From a checkpoint of a small mixture-of-experts model trained on Wikipedia.
Size: 12 layers, width 192, vocabulary 32768, 83.2M parameters.
Experts: 480 ReGLU neurons an expert, 1 pick a token.
Training: a variant of SOAP for the experts, 6764 steps.
Below are experts of layer 7 (counted from 0) of a mixture-of-experts language model. Rows are named router (the router's row for the expert), gate (a neuron's input weights, with its number), up (a neuron's input weights, with its number) and show model dimensions 0-191. Each number is 128 + 32 x the weight over its row's rms, rounded and kept within 0 to 255. Numbers have three digits each.
After each expert's rows: "comes after" lists some tokens at least twice as common just before its tokens as in all text. This comes from a sample of Wikipedia text that the model never trained on. Tokens count by the router's weight.

# expert 24
router:131152156053094162133171069154181140143116126174082161124098159107123184101141173051164131113100080146101084154046093164147072104156167153115163175130148149086112105162144104075097110113118125126127127124123125094106153133163070149111100132134047158136082112107112163160099159126113067106148128153109234120138130144133151135133134128142079162112108097118120091097116159109128077136097097135122119141087086103088141206125132122099148141169101133126099196066117074098085121119105155056177143146143152100122099152110118100151086145077089176129094100129073070132138107155108094136
gate2:166190167132123139087157144098137135139098080144121142162087071204144129087100129101162159070174085072132102096126093121142092118189103140210193123141139093154127137163085130071142091129155142113112112113150138104140053140133119130135115090125113121141091069135172171138127119102179113189164114184087168129124144153099127135080091178115102165109146111107118121085117133136114122142168131141198118137159221094112111166155153099099166128135093129120121132155141106096144038122120119125093108086117159174114132101075187162188098194130138107086101117184081093089117168085122127129
up2:133146158133190096163162148130114129185156131140119127143147111159133131101161146077110149091084134157119118126128108183099140128126076167149086171096156096108103117157077145140130155133097135118122087029139135092137109125118111121107117099146079112133147162140131101095091039114101155159089100146127140144104142089089189138180124157198057114127152090101078120147110110110119111132105137093133101114147204149161101205148168047110136090144107162131078113145153145140179149094127178146137061085106085122154178034100100133150189120117064106098151142102074097180146129095152098111
comes after: " the", " a", "-", " and", " of", " \""

# expert 3
router:152179148066088148127133104134151114125164118137148105139074112159095126157161127170131134127098166115130134188068060093095172149092097133116152134142107101189168197188069127086111141088098090073142118171170150182101118158091146166166072103109137041119119100148164122163156105115079122139093088090108121144063146152134133059199072095146126140099158090167104170123119102163103108119129161158124164144106150128162164141172148120098119160149119117096184132149118099118107132119106159093175091131070069150153108133144108105127093169067117050121134124133194108118105179150115135115
gate12:141152158169078107079141113177140109167130073158137166125053108138169128199146178110150099128120041158120084118074160106102175146130116140172106131104163090139146125101132157156096112056100093121219157178167078146088177074154141108121147098126133121141088107103199102168118076126138127104115112113122075130104153104165135086159092158162161162167101136144161093132087053178106138134145125104131145162153090095195131145157077123121133112168096082165104130143116144163118191143091060093110130146098111084198142129108094137104122100120116145119185175123101162114132134140149136123
up12:108146105066102130075107130135095138095191111087165128163131140136187141090093144175137100106191135160093121126170146159055090106156077169095128121147159130126087092127079190090225139126073077143120213114109143170160164130167134139136121125138161079142201123193133110091128081133138133142099134110120076102104124081160126146114154106156132135130109151180102108132153151108138212140152134106135095173177163149128173081146132092150113128130139069131141195169097118107068099160128137135126068092123146162122099086153078143079095183117116127198129129161147111119109111117107153138
comes after: "==", "-", "|", "\n\n", " |", "==="

# expert 13
router:126159111119115118138093105127140120101210186155146160108130141141119212106105176093118128115096084100108145161159148146138124124127125121162174068198128115126129125121139158175188215089123157143141125142148121173116151135120089168145142127168126128182168086140162164151159122147109090078124101103115122154143152106112129154100125117154239131059167138178138146110066102100133180115127159091106104157112145120156127220189051104133075164174123122142169166193107142174123167128163129178125099108095138103130196125109156110179113130115117072159121143111148122090160116124103183157
gate5:112137144126063102197092154152138162105110141128162205129140090118156137121099169104137126150044142142077122108133142177232184147113069075119061116168143155120215155091154122062071085075125153127191110161085158079149103108142092135060135097108074149147143160175083153145149147100157119087179088162137120143116145173079117142127160085146176161155173145160158132123068145147145083122108145106135101083133155114146119163146122139078108157161108078114131137136149134122115105142137120166109125125129082126108129106132099126158168130143122110128132174099108138097085141130072064086
up5:180110165125073114136127080141148160134180106167177180081166143134174197105095119107135135167085213135103157132087142172195117144158129125143088097135111060144184078114176115065114188088140122166191143128143137110116110128096117146100130111140116154160142184169177120165134170109100098105148085204150129139119135140169163097088142126150147141087162122120131171131103093147100111150024097121122107148182103099149127080146123105133102174072134084133092113093139148113106039120171115166120118113156099175108121119107106151183122124121093158152149149113143149119095078095123146180
comes after: ".", " of", ",", " with", " one", " and"

# expert 6
router:149132059153158089152106255093100087128128070129056134096087146145118113168103110163169171145102130112108136101172123104098100110105141160118152123062149142113113159120137124145222133176149143095093127086062108133150152147133120100155138143158146151139152084109144131139106218107130139125139109154098113144157152101101153142082125104142144108138174111131155122161160175097098109097126106063119136147172217166098091080092082141151121119164137144115075131228124088112113106160094118120067142140061169109146132155149111121122083136155163164102148118110159149165143138156088107160
gate1:079119095144148117173125101138157119112141113036112154123091124114138161071142139118116190137166153138153129103076143112175095137133178144151130109113129127132108153122172165074114134122110122143120123131143161143107126118156176122111063140165163075099167100153121104166081118187115161107121123153102179152138170083158113165130120116178197127155140179093133081194099142152109166147081200112093112116127046095151062112086119144154119100062153132081132153138167158168080144151081082175125144075154096100126114052082124152086131108140118051111136165170166090087069126117168116141
up1:124098172123126146164161145142150163128120120157103132122140138150218133123098099170140180158084167128181113124105159112147133192170114192091135108137147142125134153098113149068072069111074140207123148086111174129134136090186060102119124158172142096107146080146141070121098176100156186154147103166069095149063158082147126184178174119108170104102149120122120109130171163155102145159100140127095165106146094123107104127107120153119083125156130109107106226104133140122119069132098093127106173081194117088112194153154163129095101182150135107108106159117143120097142123160156116186
comes after: ",", " in", " New", " of", " Los", " San"

# expert 1
router:132108103130124146134149120119127125139101086101166112056101144121146158159145071128160073121132114119118119211183159099187132136121083108084117192096093120153119127055125095156182102149138079210142087162152146098142147063158184110152175107111158113174077122132163120105097109075117171156126182145102129149127169125080157151068090123120129099190096128051168173194140112130123141118137137150143125132047136179123103094111109106103120150064117171175168121110109115158163091182093124163147143078125148071116181128130175162133090132163141148070172160139121146130141123138109111153
gate14:118137096043155161126108060143055128194109097118107133165111164136138114163110101177163115148062155118106169170133140155147127124158169121148087114132120114117105143140154077095108118091108098128112156146170112114128145116106185141121158174125147172126095123191104143130161126186079135107131109147120178125156108141126146153175107160137137174135147143064124113146140114128159075098185058146086058112136098110163162142182136066115104174105101076164050143132109149157165146088163172084059151094095130156124132053166160111168124103165092116142131172135086171118138128213115110163
up14:084105171157105094139129138111155101144095151084135147164179130154138108094135033106191089147173129116112117113095142150083099092144125175108115108158140083180202094176163137133098131152135149124072140173152134146087071143096176104073115133109111156188127129080109147107078147121125092124131160116057180111119120070147128067156009153190128125105088149126145136053141132089123149145128154109143146111126182156108076093152112142131160106143130055095103148112127058088090160135122081155114098125090127175146105076096121131118166147138145105135096104122135059159110153140142136125
comes after: ",", ".", " The", " and", " This", " said"

# expert 27
router:111090161105167105112097091126074100137141157098132097137122199178130131148115119171184107175162167150142094113128052133186108133131132068080063105173142141180062121148207159119094141093160144095126140139176136179140116087098144115100135110091126116035142184114166119087106111133114091098090160145085123121139125148155157144194107132113138159110191146076138164106137099165085109180170116053119115094154169133116120117165124175093142142138116080116102189132105080112149140150133146183113137169079164126197152054147139133095129128130141104070110130127148133124156147166164141156
gate2:137150145133067139082066130139089104128086104122103137148147143130165155147165127131104103090081115138115084122099146122163127135139082127084133133145118136136151155096149112139115092113064109094131123116130087097154135063128098167146112145070091109157116135078126096078090158131146087024149095095100108171058121101099119134187186179100120092097126130100137114130183124177111118145167070131125105121122054094137118089090133160090166170153142113113106113139163174127131140166069113094181148081149128097176102118143151103125123252107168152093209125113186128076101128154179112117
up2:131110111173135171142157136111162183140139109106141110147130103145051102085137152140158098134159136147089156111141148132069156142076102107172149126105131087096106155131144157143171148132144128088165147149136114183100145104140117096133139151168164152121169092140168134114102074154100181168089145142160128141158132141149159132045099126126146172114167088154132131098069101106171153108118191157144123129173198089064166162142123138177117122170092146098183157166104137152129116080142147112101091169117116191143134120098158176161182095167047133232132072104071088202172157136125156102
comes after: " the", " his", " in", " other", " two", "'s"

# expert 9
router:166095148063178116118154143157125113133156081217170097081101162207109120088194174038133122114129074080117147085130098099111086095162156171147075094122137113180153149169116073154147091138127123128118147177171091081132123143122150133123120132180109071106125098116156113141162123119131092084158123073159125124125080109140151156095113132172102127163157136144119131110148160116117121155108093057187110161164180139094158121179138111153140092144119104084129103178092083162123117122125114176133092148085133197125142121100121144170221145139032122113149159150135136116131165134156115113
gate3:132181161104150109163126098116170092169185066120087181159109126077115094105089164139127083149122094176163136135083086159199128129100097119168142153127170092109133122120106104135085135151082132121144120124180157084076152110132153132102125167090130125145122110157119098153163107125140077113139139143154167134151150084122046138088153068053150120111115117117157103149091161105105101094143125130094109151111120152123124126080122183190170095144121116176103095084097155151128127124131201178092117109102108150139029100107117122082146084124050172081087108139138091037074126157100098160
up3:096114146157120127119130116174162124139175041122069165141101139084138074085156139145114062155150119131110140107100057129161143145162107133174134195140157087133160126131123128142044141159092138135107136156142187100091152146120158126117176165120111163174161081151125122144157106134100087085165106112133159099134171097122025158119162120076121101131117127139158126146090181126139038075157140092067093179147144134106114121122113159196115118147149129130086089115151150154120112125150186209101146155110136090133085098115129127085171127111096145087091113164107115059100128166071091174
comes after: " ", "–", " $", "10", "/", "11"

# expert 2
router:145115165132144111125151129114104142162151167160123154162151166194112122154110079076149124058123107117173169070157045096082153206124172091125080130141147127152191118180175120152098088120126060100145138131135110116133150138169113084156137137130126131098132081192094111099139110178125158106139109123128154085164097106174160096168142090136151114167149156170110125076163087111125117118094131064126136153171183062104163173104133145152173179127106172127130143183101124170160160144140083116192075104138139093109134142077148123071150102104047156116166129149177134130165104170142121072
gate4:132148082131096077095059121124160082172153149129099127125134074179149125137202100132214140068154106077120138124193126129136122128139037130110114135156105178123111137139137107164154171165089125101123094115109105142133093145155136113077121097130121181184181125135197149110135159109135092133155190174153098143110132094081099132177140145198122146132144125097169179057139192141165150139136126161100069133121112138077087098171101120116088164170128115118088171168128130112135062094171144099134064133163139099108139110146134147132142118120082152138066120093088184203099150135129129115
up4:106150158153170158143170138138095138100134118097145075144126167059144125090134129133079126173120105118154127131081169124159061129110207133135103148142152126116120154120129119143103146158175144135131171156097183145107174126142144115130081084153130145079143143200108100133077105134138086079151107110158140084151190088139165137087138148110066093139092130142105114162097136111116138093121154098118203189124091086115152166126128121174154146068138182093190153145160135210066120165166047156136210121073135089133155112112156151135167099130149117152168117107174096097113112184050100119
comes after: "20", "19", "18", "17", "–", "16"

# expert 23
router:116102132152063169090151135208125137158155105113107111146128101088182225125104129129105125126150096111174133130112156130130095123077090120074097105110069139158094123139138094139120186126123169155142201146164136211132106126131094151090119045135121147108146090140154088104141115128156084157128177133127187079150113183128068113115140110149108131040064187139108135102140120086150131117157114152115118103124114132162149196208180104131124105138141116208136152126119149109190143106123103143181109127173125088111085109123137175135129135091139081152133152131143153059093108109168191119
gate4:136102126151137129127164134196141091131122159123144174171130153113163143132110167142107124110096114157109168129117112088150136089132125088129144127127125134129100155162132048119115087167187165096088079145170149134068089171112124077087114100159182128141122127135118138157152119194147102049136138112142125161132150107144182138100152170083114151140109134096129182079073127225202138112122075135160060150155103151169159122130110126111145151122091191071179149113177120092075115178107074090131164135079109197115092127151211104091108128156130072112088119126157155098114108190127106090
up4:150111154159161116100158204149129125151117132117169132170153127107112132120110148136077111127139110156135185105160160081117133103119152105184122083085097108164120119175152092118075119142159178098172115168197120111108067136132147097113161123146206108120099076128152105139153061181131113053142169096153117154121148109105177140097113139117094154146128126123117171102101126156175105132143093138154045159147113123155131101133103167105187173188116211087170151103157102145127132173101106099098168110119099094113076148080218127085089139110106097171114054099141145113110096215119126137
comes after: " in", " of", " to", " on", " at", " for"

# expert 10
router:061116151128153169165146091195111117133118201182158163151095104204147177177140117121109146176193133126121166237108107122097135152161132147126107048104151125142127106163186118052153144109127128108125071103137139106108159111139107150122141128124138131155128067095153120121130172127096111146118144122157186119142131128150165147142149152129115134111192105169149091169118070219154167180113092045130151159121053109140166162183081113128125101136141128173069144141151056120090159080140112124138171110122141085163121133121085147099155144118143158113135094133149127150153175113124119155
gate2:129120131155094143099203138059107133135135138114117142128066163169162148128108139133118084178139135105141143207118126115185120091183106101122136122200164135135139169105121128112118123099128128106181121072108120118092102121165129158147150099087109069168174141124083111099100116159151116116084086121136128182097122107109068115094140144149091062125117167147153104126151106185144150100109106118182125095156100142169124127137059108111108159184102106144093145165181126158071111022116128144156072167120118167052081147161105119176138081111103193150070139186110103111108125177165085166
up2:156093140106110164128128099137105107175132126110134082101168084200158092123124084153110134114194118203110185078174146116190137176159149086116115131141166177133166160089126113117186124065158137106159165134115167118089190088161130097145160087139185113131131178089123107125164182114144105128177164124123125135157191065145057125081142115142100157211123143117071118103143102079112094108149172157143157155101128128141136151147116094132147127154176190102159140129161136147105109104143097098164158157102143075077161177094172142105132048065155097156156115143087151134133156120133123101
comes after: " the", " a", " his", "'s", " The", " her"

# expert 5
router:101119153112121137122117146110123163127117130108144132089118144117154120147131088083116125124177133160121133222163138102101138163190049179131144141177122157159148078115144151133119129163117110137148111104144138093141099047116112145109152114107116137165090089114094146096153127152130107142192154112126212100098126167131095155178106181133113160164169146153135139184182147180171078126113156215152139136065090100163124100113144117115161119103142146157211084095175140161199125125163132109084136152112147080151151074113112119156106151162076130063105152115079127003148122109109124138
gate12:150102119145163185091117143106137098135114104122166118125123104182165129109124125132132053184168131102153115155131127151086121178161105109155157152131123186172093109136160104125110110096127157116109133135063158086199117107194135134150125129118112158121101148094158123123101162043115195160159138089154155087129176150130084121074173125083123123124108109137207170146090137147105191133064129115132165140147177079096152157134135130139159081122090168104180098126117126081209182155082158183128145071115136099134179119130131170082112163084107119155089085146089148121137134147085093034
up12:148134104122163143063125107117113079139135116105151063132104139151153127145101111135131089175144152100140080164138158131103121168194095099137125182118103188124085120129145110154112107114123130107094120125086200164159136113175142174118118130143109161142100135129192130146122149081144167171175150098083172067109185122130090136102206130113122119121152103110199152126063193154089168162130090091135157131132160112110142141127142130141151105121096184125190060120152133028194131135094146186113107049108120100136183165165105159112095082120083113143127092104059136134184132130119106077
comes after: " was", " to", " he", " and", " also", " He"